Experts of a small language model.
Size: 11 layers, 227M parameters.
Training: a variant of SOAP for the experts, 541M tokens, 8256 steps.
Below are experts of layer 4 (counted from 0) of a mixture-of-experts language model. Rows are named router (the router's row for the expert), gate (a neuron's input weights, with its number), up (a neuron's input weights, with its number), down (a neuron's output weights, with its number) and show model dimensions 0-159. Each number is 128 + 32 x the weight over its row's rms, rounded and kept within 0 to 255. Numbers have three digits each.
After each expert's rows: a language model's description of what the expert responds to. This comes from a sample of Wikipedia text that the model never trained on.

# expert 10
router:131133177121150121143161067096074126130185135090142144141098139129165164091107161084098137153137101098147148108152102105156137136074131074141130068181091119088144172153127111136120137176096125122106106078089186118144097092144148128175172093079082118123096124107120130165091142083107114158168115181102147113115150133051125126142117132145140198146134107133085176079159081159078140160103120056159121158172132098205076128105105104142157204119124199104184137160064143180093096133111128
gate0:159130120177107145136100157138150113111142196147137135118119094076096132164149138123068114127159123169085148107178111169096074142144093152168090165100132155110160128074136146150138130183116218115092126111164138029167109110131174165125137148088115173126182107129213110156066119083150114144075121111109125107135166147156195138172112115168132072093102173147155115139088105133160137154131133124119208092134120147123090083155066170168131069140125055091196103110121114084131120132136100
up0:161141212135056162104121146113211136148079137131119153095116092150105155139189090119082114143136060117148162089103127154107136156118196087105172130090112112163196132112086054091127161144088056103085147069133126092110110100095087188097094157157137186129103071115152105108140103129125128072132148128099103115153104089101116097103127097114116104113101077094167126171116076149120093098088075197121125146153149118214132070117127103100071137132091075068142094161106094120069120173112146
down0:102008135062140089128152163116110093099105102105210105111137093203128067099087157124172143165175137120113082084082115140097115089093139102146179040117122086135135117107129142172120130059206124167175225139118118110128111132123138120078161152134134101200171135111088141157144139110153099144184150116142152091140127107119075106142161110101173073139133096102124160094199106145149113142129073106135126136135129132117106153111197104159095066054124112127145147180150158152124136132102086
gate1:123127150119186144135151131103114165099109155136099169137133098065151094131149127174123158156087130145162095142108107087107163122133066067124105133116119116140138123156137181088149182077124086109072131194146062158096139144193138090180168032131121140104093172137119129128167139140100089096111077166152126093102142159094118179143151152130125174131137136064092130093073154137106095144150120137128040150112113134121151145146117192163103137180123120159160101109125148149113112139099129
up1:146078108146106087128109042170129116130157134110148093157131138127128102118118196141170135084158131123133086107143168150109137174091197141123116142184186095183090136116143066095152124118122176159121155118095121135137088078030093207119128116155153131182130077039123160128099145153137084149132141123121141168115179106146096165032107143106161208140116171149148118145114137120081119153142132092104149119183103111156141124122138143135081117095125109077104109133071119157153075158158151
down1:139152169096143118159116112101136180129132112119113095126142160122114196122209081159173128117111129123100087124122087206124102181114177130110194184144141118141082120179104199113199137097097124159135149159138155076146098166116095088135121037089080038094137114176047130098089148156102142141114177115114126088165128116190064105054109143136163182123177118119114113193124176148125158168148181100149102158144138160075082114170085130184151159166121154108104149128092102144150106097063112
gate2:120128164189100114173107186203150121124131104157121139084129080090144068076203146150111129118112106078108169128136048111133094114112122083107155160216109090098137123130093157114133103055090147163166152100151109085160097131078140159155141135114136171151096171087123159122073166130127071087050131123090152142157123192132111056172118128122171153144106087186140181095115147115093203164128109158061114130167111112111081070168170119157126122005119175173181119133180157108165110127145097
up2:132133128142109166135104198116118127166084152105118122155194171071100085163194123155120146124172184147124112168168099099039123131129156116098162118151131125113154112116083175110089090132135159143167084089099084125158154184101153141103058129175146123099090149119111114178123119106073126193144110141097061144150155073141122103147161127090087113147155091191176131110143108104161146169160161155108113203115100141139136115103111108080149126102135107138142094112110144097179161170190115
down2:157144082169133090168127154085147102129153129121126143178088161098146171150154119153165120124135132108146086137123100115048131116116052092129129129065085128069128181164128075152118087130175115140213102138183127185126078153095154106161071119135108124122133177152120148130101088049098158119165138172063105166127074087126146086080132108137130136176197105117080120127113135162134162132107068099092137086144108133099101090134066113139117152139105147089085108116140110171124125163171176
It responds to: Opening punctuation. Open brackets, opening quotes, hyphens joining names, slashes and dashes, plus line breaks before section headings, such as (, ", -.

# expert 1
router:108116161098138160141123095150077095091128124086111113185108127124097163090135189116103085197120137077118140137146106073175145140000122117147154134182151108139183141086158236146109101147121106123108152096086147034170108104084176161139134143138126112115109111131121152136108154119151073190157111124116155120137176144112128084142130130068178202134108148123115139075189096120103154087107135093122102162135138109154067040121115126144173116136131160084147144165122145196095093099158142
gate0:055106189062081192103105078144129108116126137138142154124068174141164151107169110107160126143123136111125116138112112122112114184090099165199168157153096082116134125111153186164079160145184174121090118102081129062161129116104144148145124109135108151178144097126096093125080177106095099115117161100127178133105129163087090077102161179132073117089118140119112145133053131133076147135145116096092153177133157170108053089109131074115123020189123155134119109113125132134188140112157156
up0:135078134149168092158104134081111132111108074138113173148142193143189159136078144136137091109181112133124075134101172092048189129108093126133133062134154102110157143067129109112110152151078114101129135092117112092141121125100128126159197117152099122149163109122131123172144145127137177103119110106114148107093134107179135159120150119133133123112129137110137164133087093141165130146115118128121136142133112172132136165144157119125106123213159111169121099081167139194125153148100087
down0:103124122103122156047162099083058141111121213133147141090119137047107167149146154163158150086153136107088115159118134113074088150107112118160116133121159116182175098135066147132039111114106091126092121055119163101119127160090155140109098151103156160104109115160084058139064149106102112124091122085111150134088108116123111144133139166072129148116128182135118095137129137142129122128157103104126171130129159132109125138138123087154113105070146085149122081115111120116138134099146152
gate1:202108069142100113134153156149131191149113126125168103118134076146139105160102120112098148143141087070139127153118135083073139083098161131163164127077133175198151094098144121138140115168081113161123129075160071180159121110097094129078158114135123131172147169090180147117126050165151143098118138074090134112154152142181127128131164125134133105142116130188108092131075147152135094140149063135185124128120151071131110173142088159113135163123192090154093071043073111171078136151062151
up1:121189150126133120129132175084110078140168125130086121128101114109122122114104200105095156136069124140119093137158139138142165106079159160132122151067118089080107126134145162080146116157155133112049146083135181156154132156191115167124144111118120142145157137201092158169178151123146186153148120076077169144112084145142125107098150164222172195103108185137148128074122120123166148117116106149075080144158085169142158107119158129124122159098127182106095096147185144066152194082165125
down1:129116180109077124148119150081125153181109129166088199104155122162117158177128106139115146140172157089142155117090117168155087079156130115149147094109143132138141145188102085141116161182161109109106112139141115112082105114159153146106117116114129085143057125107077086175148124124066086188127140159171155104216125070114137161129130129122134111129160128081062157102128108086106191137123154160186146173134138147146137111149123106129130123185094138144146156169161113083164118162166155
gate2:167112103157124156141146165145110120105088160098132088098132091124138095102124153148067113090160118079179112133115120140108125134164051093090130103159123132123121130140067126122090158141165078120144106060136098166103121141181135126152124180151115106121141139100136172134076170125089113156105090160123103138134140106133125132113165076127151129094181180163174157158138177223109171139150136113098098152066171140100155111137099120173163211154166163127172099157069133109084125109092180
up2:125084195124102100084094162143142157123158102127166111111117098123134121098174138150083122158178072120119200167119156120168169137189125116143176148127115167056106158104146062132101153090078084104167185125141095124195098133090119131126118133135062168150123166110093175115135165106090134164113167165131069157114176090117138076100098112119100119108157083105164158120160152150136148143122118157110039144130142129171063138086155111101135239114127117103142075154183115115081124165137117
down2:165097127145123161184128022161107117195097125174138143105145062127114163149159119132134128132142189124105175096092115134127141125147168138125090080158141105168113120135140135166138155170100107090202156097124151197066139088199147175137165176183129125151128137106145148135107138121158101126120163068181166135120109117108142141101136107083150107150065093137162115124122174094149066128124120115148117136164070177093098144090175187123175077098123113125131119177153134170147090089137144
It responds to: Phrase-linking punctuation and prepositions. Commas, colons, by, with and including that join names or agents to the next phrase, as in Starring: Nargis, delegated by.

# expert 19
router:160129153097121160135090064112113134183154128116142134167111106183164146078146148076087141218140108165131174117113148108162136105078079089145138147167119106090149127125197169130087105094122072119085102047082137108146114115104165196171141098103123158073074117084142145148093107086141135189131052149120123127110165146118120096139110168116142152193116167115103151085142066140070111103113158098172100112162126082132078117096178093142165166135081120102112138151127106147119134098165188
gate0:158116110076103097088119081119119111094125173061168112146077099124127083121109115110127147196081146111188117131139142107127148126141075164083128117160162102112160134145127090147120121115079117150119134149129090087099192130164129121118100116085150151157087138156108241137070149165107163174158142166130160137125137132167092124155131142119183101105119183133143097092147115146131141075154120161143068165173143120185134144070187130169130095152130157139152168149110100108108146078098144
up0:118117119128099168128152145090118099103171141174121111167164115150128131134133083139122071153123115140104126139161105115132110071115097085113078091134106090154078173084098123119097128106117120081052096103145133092113092100134122157118133130102089108085086151134119107163189108097132112154110146087157101094086087138091196107110132117134132123153083108136118164105132116160130128124078188116136175115116109161084134142136107143149055118073124100151134114107130136192131104175191132
down0:166124143129143146089116184070090179086162104187128153113175141082150129103085140114110133094152116175135133165108147170128065188145133100124101114108108085125071113092142136125120128117124144065138099152122141167148113103117168086145109160127071216114205124170157101165114152064172131093104100060090148172176078152079155134104171166146152052119161085183087154105161139114159128111124141119081131102126135103118077163179137129160096106128101080154083128149171128163113127065186135
gate1:194133118082144145108108100138101132085107113165190112090047121116102137103166088086082101131151136108155150112138116105144097136121096094162058177104162134164081144159076132077140094089137136088130160154141124111160102152140155174089094127187108121150129091153099104138138115128135119120080133113198101126157108125132097153223108119144134134109087141110128151087112137088152111135116051147095120183144129127131069138106084166155154129144127167169122139092167146154164103084118159
up1:110170147163111147193157130086137121118122078141103175151131172126129081142134116238145102118172121092142140145098113115131137161111174137123161080125114138122140079159164140134122111126150137159136183115085091160078114096138140133125146137098159105098105117161153177130105145088114116096122150113130130193116137132132159106117137137089133111108137113211127145125082097099158160111109156146119044145121099113082150127165127144145156141129162082107117098132071088146086107136078127
down1:117151100116151152125135089138175096144126182123108124143169138121144063128105095114064122139071154171107162179109061129127084075128129102107083161065117163125142071173142158113131211060082159147177159102145102133121117154177066142136142117129100133131170121088107148101186113083105157142140113159076152106065150178114120131131149190096137093141152195111128142110093122122077109106091185103138153157166107171035098164117109138160147116085104179160088136176125149086089155113068119
gate2:177090174117113198178083153165178144115113108139047164082054071117136147110092161174169158110121141127171144176138156109142091141083106092104141174187129092131102116129129152133143108147146104137157149157120079142133140148177181099101145091106111107143095127088204157154092048124109133110097113152109119108124153145106167101171100114132160066116084128154109157171117146125150070107122114137130169101132099139141088130134112054142113141114156173122165124069136118119065162146142110
up2:121132129154075096113161095126143150098166135082117119093137116107136114123116107116148118151054095087153144163109109147116142120102067104106143184133147103114141090097141169084102125151085127177115155150105181186142097066062082142140147123152199122100117170141115086187122141150115148148106108131126147123157123105080094192142121102153081208076172138161131095206105079122146164103128127166135110160037115111094131119144139176135126176104091117102151101149103148122153162188170110
down2:135089097069138145141177118111164076150148128087126113186078096176131136109166124127124151091186127114130146158104131094141091099127178134094084087144138153118109159151129118102149153119066161134178179142123131113119194119092098145132087153104128121156109132142157110108131124146153123092132154119086123126124100119104092145129090132151119136130124130155128174170140113107175092106106176169122130152114177140089103144137113140121175154063148098111125067127161131131154129118139101
It responds to: Indefinite article a in narratives. The article a, especially in plot summaries and biographies (was born a, colonize a new planet), plus some table pipes.

# expert 4
router:160133144117187121169112103102103138110151090083105141186114112172119166114147128073131104140129168116161142189123148117120132083117130084170143106156123074146098151162207159112102126160092066135116095145101128127186154056075155146168150126100138159094111136081146156126070186143107081155145086137108099141149147155106136104155173120067129205141088159121098151081131096123103116051113116126140098143123157107149083055140085129147149199118113143155171141151140118163082096128165143
gate0:081150134093161157132153141107118110162145100062192088104144110096115122154181203136135118108106174100114103138123187134154123162121127064113122138163089117090155141147186169128130109104130109172150144164170172160123174137131140093143134054088167111118125160128125143133045112143190134099147149094159129130098105157188152131189095077149114151146151108171137143088208078061140125115137124149134114116147110116129079110106143058113145166128163116202124131124134140199073125146106114
up0:131181107171130080171160042142161141126153124165100059177111153112123137167126165125151087136124109161145093090098087159142113148052188171078096146122120144116115117113122123099120183123123112094123157145219151169149098168134155135154167124112083104161147178138098183068105138086136122126142155112149145096125196148174141139105184168120133136099120158142065151136133119109119142131110090173133108128092124104147107073116124108111178089121096127167155116104098085117113081096150140
down0:168089097147121111167118117130089138165088127118040074096097168164116138129172123080128097165142179093154142168164140127210111151138121120154159099127120081079118149148112135165071122105102111096141124132158141130130158156122137128153076149139091080111207146134133115157146156078127112094146153096138116164042143115133109155105131109065110108105181154141092117135115114139118180112135197143140117111120157142128132154138145144175151146073077126090158161147138130107117105145144141
gate1:126148160119117121157104163131165081117118155108145141127127080166134102107147129123092118106130135094138120140136111093113093182137134120119144168177114087155085175113127161100162150169090152118204127129172129111095082138090105085156147172132058194182140102130125126054162124127176125103069139137100156135157066156119106217159163165167132136196086112114092194164160104135165095098162114127137068130142160078124120114158151113160170131068179143090052104164144110147120112128139079
up1:102119175086123089077099130165176126090120179101111106042068101116144142130204130149142196127136140098136159192093134112113188123189120145136119161102149120128161183193136164161133104109115051033156096129112098149156146126087123083134123103069094184123127150133129140097161142065145154174178133183136165103101200115137152085173078168163117161107105143164168140092108163164129096087183112143128129161096108110182109129130144079107107146116053082116116109080146119107145115188178100
down1:158121150143160090157119109116098128138114100130174076182120112107157096165234062088094152127092108128141090142152089103103169108087113157091150136164140150122179094095082142124155160096150123104140073163140162127138134129107112137126154136122091149126163114142104071089102160095112177093073093138087151117114169106179108078156150070187119139157167211079096172149098171120102188103150123115172076028126128077115134167142200082166120122102169108154159091040209088090151143104108151
gate2:136086117136139111100150116185173150181128173166049138102143112119179126139159090152100102101144142136156152118146111117145171151147150109065117114065089168116158156082095130134118110170114205088101164108102151123101132093161121106118100161104105119167098128150101118103148171152158145136157148138141143073167152174110116129090119156138154106131091153117128163142096117075148133103126111099143126146147159113096145141120099127181088116095177155144121115112111069113165098125130142
up2:103084091077081064074121240117133163166110082155143137074138153156127088107130080122122141140087091092174154100052144141156165139079095134089068147126117143112155079130154134155145202115137095165161172100129144125161131140086103121142160131130146129128214142158134098158133151058148140118141094081148124165167175174173149147136114136132150120119059120114093126146108133124127138154119095125089105059121100069176048082128116113138123133112176098129094145150150141089123157151136144
down2:112144122103178091152114122146135097084096139131128080178089131123145124164147130120146096110105123134101106121097136119148111140123144128128145149193130115133105082116097135122171126172080136106103101120102155168114100133170196103086098156116154126162183182185092170093202151144183112075098064061167097068127098100144131157197150101138079166155096099139109106134133120088126072171129180132123134107116163146096112126171104148138117079127112096139133157191155095105165111129165111
It responds to: Countries and place names. Country, state and city names and their word endings, plus nationality adjectives, such as States, California, Germany, Norway, American.

# expert 8
router:110132126131155123152190085135103124053137149072136148164104106179054154092164141131107090180100128111139175130142133106161165127053118126122176090163150098110139190099178206159104097164126104146149119122088152112147127089086149130164155099118097164119099128075131108190088134141135110151112136149143107089177159100108175163116131084101218154096087143079125116100170119150085120097062120096113078160136144036159131041131124131173153123112140149149152166129100147193086113091122143
gate0:145104115138116081133171128154198117182141128080189077116083114179076139129079161113151116131076130119140138115151114184113147110106161085120091167143117033120088082141143080137167176110137116174180137140122161035105144172119188128091114149123147136178199082160131080099196145094149119135165124127088135151134183116139110147095170149146160126118130148163138178174170104104120071124093100174090133152076135121144146136130141091168113095106112169116104139116138136163102087138068116
up0:123069099183137165154147128144144127134131107068166178110101100161113127097157127225142123143116085082174166123156077150106081127075152093168142164127118144168135106185178131135192140131143130126175124135179075071115112121131111122092101116116150061131112133174087137133138176171119101156134156155122177160211184096081184100142120092086169132121179144129142097123141112163175170130091169100119166119082143092179106122146107134221094106117165143104157120116148108148135077164072124
down0:131136111133120054081080192205072143067105147099112148110084155154112101131113159171160171077126156163154121146072142119142141143135168137143151101110135045139168115197187113139092117134145155112123086149177150133179102111184091095163066120130167116102093134128072124100102148110121102135118061125138117111136136144119135102176164135123106185127088140173121174192083175072150084103123152113079139148167119127152144125148140179100109160081181066130124124106066095080059173125084108
gate1:104107148047061154176098081089132149083133096131106099109087155115121124167168119143111193162129160134151120067112095142118105139150155108136146155145150141099166144090168137097163173156046100143134142169176102121142099187095157152080185140110086123131113139152136165109153126196201167117119109110118149097103208127145122119169093124139089104102131120103115175127151113048127151090163038200107121112161188086107076115115154129117116162140114134132115163079112106110124125135135169
up1:067189126112086115116133148129060157120122146175123123152159140146148121108091115208098181149107117114087150152134088147118092120104125106131123114107103120128137152117112184163195108150117160081123127147143122136105110129126191090158107175142129129117110123136098139145130084087096126082117171103107097096139087160097074142152110151096083126135064130102167125190145129140156125096146093113227166140167163186113182138140078184134202159071141143159097090134106151139099115148129128
down1:104098128108094094145114130149183185138130187129127078057124079097104165206155143150102135132095152054179168166169117132152082127084157148097172118098136106162160129169131160144165158135115119153154093082098116107117174175132108189149178176120229160133133082180123113098172130114152209147168120109118138051143119147152157077079166152111190140142180115133178187149142138113113154197118090129136104090141108151052132166115132176134171163169110138155086175150108135157194112141073146
gate2:088078120133111128094125165148179169169158134112182126151122103120197177160176103194120107089090121155142163092061116108155128174183115114134120113131149085117151062064124145069197147175127124084131154130092093094161102099153148149130114136107094131089207186101132095128111140114115122169087129138182124073125109137132120106102180115138103126103114137129114077138173146139143064091155146106110088145193104144125169192141154097121058086150101100104101150148172096140173068128122148
up2:111076129121172110144140110185124147114152104164144114179117172154154130137115145137159125090131116123122103164135128114179130167154065103087129123162097160088142196125110135122125124107113095087114110069105144119102110131099160129134115094097118157115105109157103142177139079166167120110144129174134146088143139179152130149124112156161116087112156123109096072107107101144087141157108139131131137105121118119111051102123150092110162165103084178118181134122114116111171118155170121
down2:089144082112108180137137151120101137133065116094047059102082159153103132133169082134097071139060120084119185140145162156193127179132076121104150135132111172080118054122113173123119081080133176074155089151100149083079106155159141139116108124123176099110120120198162098139105143136178085158084147124135132104157132184182126086152134115111101153122138153077071132137154104028162066139087132170147127032175143152126133152112096113094106167107160120104139171135202126076106166121134105
It responds to: Conjunctions and pronouns. Clause-linking words starting a new clause, such as and, or, but, who, which, and subject pronouns like he, she, it, they.

# expert 15
router:163148162118150125162154107125102114119163157086146171127121098131102149081089145075099156158116142109111169104128165071136113177085117132151158090138125117072116139160149111148089122128114115132099104061148134162157142142106108167154136057088146161158130126083121122189098117121147060127129122166075119134148139124132116128133141100144131158159076172084142152093125059221076112108108177081140086153167176105108116058149103103161123107149092132145180146145074172106140084124158130
gate0:176166091107100041107090141136117135119150160123100123129188186190132136132088155157092188140115104093113141137133102113149159158109141131175112170189119181115107131095157123107121183123095124165123125123090090166110153157114085130130169103118163154192129044140162124110106157101109072128137164151077109099124156120110197154149147099103152129125129137095134135130208107166116144143172168195080073131132101154142180111189202088103133096120110114095107104165164065142140101160123135
up0:169137065123161038137113218133142147138120084183123149111138105164148143123161101096160045093102086140157144094140140173155141134141097176127182099163138187152174173187105135100165124145105153149099118134166176157155139151127128104152125121147209132127125141152133122152109126138124114130181126100108096060136112076143147155165109119125115122112123068130102152091128125140138099163110126127130169119180095171205148151139134090055129090184143097102169182173046076107121087098100087
down0:138117114158093146109170093093152139095108095102127143138143162100075094175103061149156124110127087124150117183119085120113138179152090136164106132126125130133143092104094102176119191139122107102131143140132120140144122134076113084126104124160142181144149091180171183092145101108108100136105116119137166070110097105119095131105061161134135159142142180117124160122084123106157172153153142086150196133104120153189146096112101109135131136151154083127120092162159105145129088114129112
gate1:140122173108153068133140095175167056134165111120179162084118108167099130117156088073146127117145140174110172120123124166119128161038098102144157101152117113075108162152182108110138078121131136152150130188146040109084168123113148163175119132095108124127096141101122130123147114110134167136123102176147152119134122196158165139100167127125102134106192142168152113178100120137136120146118088136096127135080178130051063116191133097128145144111081167081151112193091147119125101163117112
up1:154138137076108140142116142194063187134092103157132106061144075163077108068092086128121105064159103098119136194137131146134157056108135192134086128149109120169149172073123105139193181092098145132130123113157094121119158120145163105146169145088111125127107166083105117086093126149138092130108124130158143098197154139137137108104110087155125173116214109124154113100151110106129089139094108059102094136148109136153166171112134175104158134075112121102084136176125126123100081124179069
down1:099079162102164178172132123048121128139066154157129181063136103159160145138132195129145110091091078122160112156142167136207148186088102110095063131102087157136092115106085194140077160158138119082158183136116115147172083095132103129117139182165117163089086161157120093137088116178108126129139165156195148094128166096163102148120122103075097128149145098146089144096136116186092099133113112150126163145170103097133131105087173183110111073145189105065137089168109128111134107162147159
gate2:111151164156110083085119144178128100105131094083099149098099057122084175110099106093104090122111150124187179144120118236188143126150157094133106124175157104164103185103080099119128104116162151167114096092168139116098110160128078151110165138130145117108124177123138146116169181115135171171111138178176145079116163136046118068069079102136139107148087141150105122114148122148114148092138134164145109148134112155118116114104114148160160112122051129161095173151144150128154121111165102
up2:144129102101151159185127115125174111111104145115101141129212096051202136180148172100108095152125118088157135153113165055081126181082181114159111104113159152095157097085170097122097218127128156162132200156104140099116126152107111191145118091135149098133169081129113139109111094100135117113131110094166079103150128160092111131156191124150153164132154136116108106170176152085147061164105137116114155141112076104133180115174208069172121120175161130114163131146161168159092136130099183
down2:109111122072135153131122095128120097170101099158111187198165156105158113080120097102146084086112093067094089124117149151102127164111109114136137121107067127034081108120119059127165145111148203162134129178116184175198178128153117140128126153088142138137135178142139159144150147104093162114176120137207102117110112055124097118170103114188137125107139160070141055150085146108073103125148190142075116143151156107118166095118109154169120187138116111130150129063121144118083152106141109
It responds to: Digits, hyphens and dashes. Number digits, percent signs, hyphens in compounds and en dashes in scores, measurements and tables, such as three-bay, 5–7, sq.

# expert 17
router:155143190098157147157110133129056101134186107110139190162117087138114148113144143105112067160109134142110123137155109134136144215133098077135176085145131080127188142124166205125091099148111096109072113147121137135134137070024158165161179109067123139133101097080110136210099141111122100163169080127078094142141156136093147112208147102114123132163090147121109135100166095145099125100051166085098127095150166059151121028139127117143159154141085108180166135136091121126122112107148167
gate0:149107049054145151149072096090073131089101171099125152067151137143152130118098116086145171133133131160156121155139088131146128145250122152101093164141160165119166080152107171168166132176079133145134156129126119158153103117070125117134042092105150107152102122131148094096156129099138100110058180062091149118072126116137129140122152146190147094056114121080141114150111122091157147123157116044098102165046140123155150100122107116136083066095093136133152097118136091079136132159147093
up0:093078143101190123144074145067130093135123106105136137104130134144097210121134093161103225088089073087126122116165138143149104172255173169075130108121157140080129126110171116181149151085141115094138106126088112153186110108161146142137104089151137073126129089099069093163084148161119153128113153092113152128152093112072168122144139121156120149100099144151202164153157144070098182115205109141161075121174151076119124114143139139136133101131162075127186182138059137100147133073154110
down0:197074117110182150147143116137171168146136131253123075166105130124073130181131135163105138134143136127103103088130162095085083124143114104131123066143163135187129175063129194173146153212143142092149085155091138122124170150131075121187146058127179120120121159152127121070123127165150121156081145148103173118109165148084119063096092133134090098086106116116106106115045146113122168145099066149152151159135097177125099170148158125134146151107178085096144119147108118104108105189120154
gate1:150134137131074107122150105106163134153158139194126100117132082076140085113138151127121105072103091115171135090156112087099082124160077064098097094104100193120135124152129162050134135134075141094158077113133174227172158155147091169164137105044140104072065186162112142098124183108144079078112167112093228130109121153101087171155072131128130165126145070158104148166133207189087116163113132126154142135182195140132150153117116137111083126126096124155159161172113077136093145115132152
up1:165157123124148124139145151101106080080165171110156175095152171156146059124127089166130121104125132134161126080116120158069124124142184098093130144146142123152123193175128090152145114152194092174204146169129109167115101150158110155083101087063166158117138140090121131060136122115119126190098142082169154105148101166200166049059124153083130178142098106105147145141071105078146172094189109035135124126090169129111075079145065132156138072125130088164096096108148122094088127116161144
down1:125087142087108122110131114116148204149093088185120138098145189160146182121139103141135124180122076151175122140147179125080160158083167089105099170079110084086145062106123084143180126131149090096115141118136085118152093125114143128160148124135112074142172150154137098108151093106130172183119118116071127067167095124102126096119152114119094103166069144126093130091144141131101199132092077181096098164121114117154126130177132178119138153105036124154113102114119168115100117195150165
gate2:176076108115055159114107134119178143096114148139052086090125180173104130119116074136176152145105174128127127128058102161119138143120164140172077146113160118066123070125120087080137106127123155163184135114137103144108151125146135129151146097098180151103073113077135159112156125124132141075138125102113140127133112094156109161121148160104125098106199038134090138109095146128108130085100127082065175187153152166173091104160151160140084201074122118138154131181108119123126151119145166
up2:146151086085124151181134158095096170172112129091120166129179064135123185135096134155096136152125171147166134115172160155136130133180100131081080099149112110136096145131101165154117104130111113143044157141073163154094143227069131094160115142147159142140140129105131127130139114128184081183224145127113143117089161107156192144129158168210107106153099106130188110107135073139140150122096152163131144183164113093132074056113109102096171181135121198156071065090115109127135175070126144
down2:106138115163125141117087131159119131121143140172110151101116151083112164149144177217169126141135152185107118205115155086088111165077142115095146113171118120106138200150120127111122111134194192154147172071113151123155085171140169082105159148065122196135132177140142167144080137165109137107168103101138100153137179124118088144139115152159092146115181100127131106172113133157137102137076165129131133071142073150138131189139141058123156138093153085048077089084117095140130099122122109
It responds to: Personal given and surnames. Given names and surnames of people, such as John, William, Richard, Lee, Lyon, plus initials like W. in prose and cast lists.

# expert 2
router:143118150108137122154167112099130134157154179087156152166111098182083183111133112122135111177162161143107135149139145055132185123073092151185155146137133116073185180078121136143135077144113102140077106133054127144132094126065158123138115101099123101137127111109114125154104158139115128130148090122071116119151130094118161112177147110098191152107102141133124175069119089128112116106105144076093104099148127126146124099139119161158131206168122146118103132168101094136075162101156220
gate0:073067120098137221119104072161208192127178114205077146118076217125123160133132117132126077143161059162112117057148128155092162132150177119104094163113147161092156126121161123164156162119159123127066078148098163111125084079123117051126101139108154144131080216104114173118108152140175181114136166163081088154099116143164124126140180135114115143057172129160121160113153102153138163145127045156193162042162173062118103109095091119126125128087128176126128089174076128183092103107101133
up0:159102076154118194135140188124173095105142142138111099087128122094141143128125156164065164106132140141166157071066196162099131154090103125160130183138157116137113094060139104130126118098164104130137147096143121122164139104189126103118122139094137127110127116101106155092112142107078127162073134109128110151040109174119183140127109087141125169107117166134094128119108104072095113071124124194186146111154121107111136139174133124180117155109122124150113204131086159076128125100054125
down0:108105122136091093120143131121072099140129088159117137112098127161151122159102179165128115100131107108141137125112146075140090098161094135111165157077106173153096059153114123106132114090173138142076133104167106169139108116143119138105117081102132118110167106114114129176100153105138068188143135100164154079199149187124160093171158114186137061132190132091079170159122125125152106138155109111145189166124105110071146138139158108126157097107151107150116186095144143139103068150149080
gate1:121098130168147124107078101134136106093099131122092112131117172111143121080119089194165158092131118149051138083114127140105122097157186126168134152162155134151089132133163152122154104143198168166129167228065145086161171088141160107081165179153137162153129124161102148123103092119165160104147174140109172232133153151131143145128131140088172156199093099095075127191146104136115156171124132101155154152153121158098067135193158086148113100131123153107092177127119139097137166127120168
up1:132158047171117098090144087156131107113133116097169171160112067140045146135110141113121134127098113107097147148147152134112111097099136121194154114152172109091149130126120133121174153154153147086076132115114184116144060037172084127200111111139206096111169105143213088156171129163127123099157113103128082191163048134138079131180143103093093079113155159119128143120116211137122089149106106128095150152146159121160132142119131096187125100124047135114110145116112124140118120094140133
down1:162146129120103129123107127157083195104154133123181153164140203125162155076169140197086134130160108121134125127148131083156111127097047126080151061105087119139132090140175128068196129159137150085166146163119115141092150192184167139139160128117102104064111110100098154117142134113100090190144144140152115185132167117142147128154180128132120172091059130163098098137093142109160135067145121132122119130098092102157117147126070099142114155109109106137145177114132111074158171120159146
gate2:110184070090104083161076102101134123095130091140165125131095176218101118050062176149124146136144173154149109130117089114111108102079142133105112162136079110117101108130148139096142160083117107115084138108156168136141119104186134118128139180106102069129123176109170104167092133133155077151073121130117072139171142105119104161098091131103094151145113059108142141099097075141100131126130141153154157160101126167126098056127152103083149106141207113153092164068117152101117137119146120
up2:170066083088099122134135153135078117103181140142099105130100091091089120143075141159143146063123097144089129105155086131177139163125158120037191120160190166095145127105123075147140162123131088077157122139137136089097098178139132104116139084110150124169087123136130125113145147152108111093118110140157085160097085091114098084189078087139075129158080102088147143148142124163077147157143117181173140116145135097196089147143181131133109126139116143092096121125099162156091137147131128
down2:185117142202156192106136123175117092183149107132086112189149149138174098129062077129134104076141079135099101120158188205098112154127036158108137147128178111123116171140181107073142129113084114154154131188079109178118116064207105085151184117079078129087118140158095139120127139117134089114113153130116138100131107145221120080136130135085168170107078146109111112130128151140101115075100109093125142125099151130108179089136166110114116136164113164139166126146174174199051160124118193
It responds to: Numbers and quantifiers. Cardinal numbers, digits and quantity words in prose, scores and tables, such as two, first, several, many, 15, forty-three.